python train.py --n_layer=8 --d_model=320 --n_experts=16 --experts_per_token=2 --d_expert=224 --d_shared_expert=0 --activation="reglu" --moe_layers=[1, 2, 3, 4, 5, 6, 7] --router_score="softmax" --normalize_top_k=false --routed_scale=1.0 --balance_loss=0.00937 --balance_bias=false --router_cosine_scale=14.0 --router_bias=true --init_std_router=0.00655 --lr_router=0.0012 --vocab_size=22360 --norm="layernorm" --norm_eps=1e-05 --tie_embeddings=false --optimizer="soap_variant" --lr=0.00445 --beta1=0.95 --beta2=0.99 --batch_tokens=65536 --seq_len=512 --train_tokens=284600000 --steps=4343 --dataset="wikipedia_en"
Below are experts of layer 4 (counted from 0) of a mixture-of-experts language model. Rows are named router (the router's row for the expert) and show model dimensions 240-319. Each number is 128 + 24 x the weight over its row's rms, rounded and kept within 0 to 255. Numbers have three digits each.
After each expert's rows: "mostly gets" lists some tokens that are sent to it at least half of the time. This comes from a sample of Wikipedia text that the model never trained on.

# expert 10
router:167119108176134170068077167093080126129115122170125134112171089081201096145148090169119167089135120125130181133153075148135109144083137130114143110130142162129162126144140132067112117180112139137138120095132076092137147115139144108159142141
mostly gets: " under", " ===", " ==", "See", " MPC", " Preceded"

# expert 3
router:113115129117153128156108141137159117140133087146091143116081133136126149130129096143148131109118167143112071142116158118112119111147109129141124143088142137156143113098181123158124168107093119170150139124170127161160139155121089157116174144
mostly gets: " became", " against", " been", " be", " took", " being"

# expert 1
router:195154083087119116091121109170124113092126134164131131148151140133140157098105129120120115160122127087168130120101171158127126147072087107105120133147124103177171133160172127082152129130120131141121145150106154156145118119108111119069084168
mostly gets: "″", "č", "berg", " =", "ić", " mi"

# expert 4
router:098156148132143115076136106163126109147128160109145116110090124135136166097121148131145116127129085101128112109159077127166152148108148165156098148159108126127101116119087124156099139120125158083109104135145153110111113100144126140125138135
mostly gets: "Career", "Personal", " Best", " An", " own", "An"

# expert 6
router:104101151126089129082141087134100127169134183118148145128144132113111146104142168163136122078147131119121109132121103159141131147132111091118109157133122168118177104179103091132139088131101114108144129096121162114122093131126162095145130142
mostly gets: " the", " New", " The", " Sh", " Grand", " former"

# expert 9
router:102111118060179095121172075133148140112125148123118142128182133122124143109103117131137095102065074129174129120144117158135089121129142140153119160143165096102126154135091100157145132140134141151109111142137143110099147160175124093121118169
mostly gets: " when", " which", " However", " where", " known", " while"

# expert 0
router:119114142100151135119107082113166132109087149103089147099121104173148094123111139077104128118121096166128143123131166092160180135159110120138104110116159118107129106124109140106145113137156115123138108133139107116133115178109120157151101110
mostly gets: " all", " two", " three", " most", " some", " many"

# expert 11
router:129148148126097121189140144105132140132165096217078139157147132114102158111112117134152147114136167111117074147138148135104127126100054119144085128124126080147129130138175125129103134126084101178171131149142153171126118139155138127152126158
mostly gets: "/", " William", " De", " Robert", " Chris", " Michael"

# expert 5
router:083106113146129169134114146128143135126135098079160113122121121106093100158122109116127107123113136138123112113119114116132139181108151138107194113130115128131096150130144181135102131087135164065120114118098118125113132114123112115139131101
mostly gets: " season", "ation", " series", " game", " area", " life"

# expert 13
router:083117163165132128144118164074120147159098155127129116130070142149093080123099137111126124139098138115138142130124097101132182129149153122113115113106154119065098137098067132158133140161133137147172128095132111125138128141153152137170135121
mostly gets: " not", " un", " well", " just", " even", "{"

# expert 15
router:121123113131126167131126143148160099114121093094148119153092122123115114171140120102112135146115127140149137100116149121137131143105139140108174095121117103168127144153117150077131144087143167105113138125088128127125111123097116125147125081
mostly gets: " people", " members", " days", "ions", " students", " years"

# expert 14
router:152133100130123104139142100143126122101120100151157149117150164114091137174136151136133102182103125109098117092126133121103124130153136138142095154152122149112131113172128123178130112115172106132114155133135109147127135159103150145085150167
mostly gets: ".", ").", "\".", ".\"", ".)", "',"

# expert 8
router:137151123120113074141146144090073146140147143125154101117146127121163136121092133147117143097160133145152150138102170131143099146155123138117084110131107141116133159145123160101139135161123096145135157146137126135096156157109116160138118116
mostly gets: " P", " Genus", " Cor", "1", " B", "ip"

# expert 2
router:140142132088102122147150116117114140125131095127103130134110140125196141091118140133161131139141159170116121135088144144075113114128149148093112105117101113169132140114137086118142086137116115148145142135121135151119162156105113142098114139
mostly gets: " In", "In", " after", " in", " during", " before"

# expert 12
router:185089121148145078170153111111130133137086127125147107108157142103115100138108155147079102112116144092122115117126140141164122110142135141099108124127109116119113125124095125136137143138163147136075135150106135106106116116130124141134122141
mostly gets: " where", " she", " because", " However", " that", " what"

# expert 7
router:140135144126077131125117160151141125118155145124099102146108110156125114140151121145132136124176122150088148171147127120149117108166116124158139119127137127132134133107165121122103106142110118099121135138112115144116114104119100146122110152
mostly gets: "rop", "ro", "rom", "for", "pl", "omb"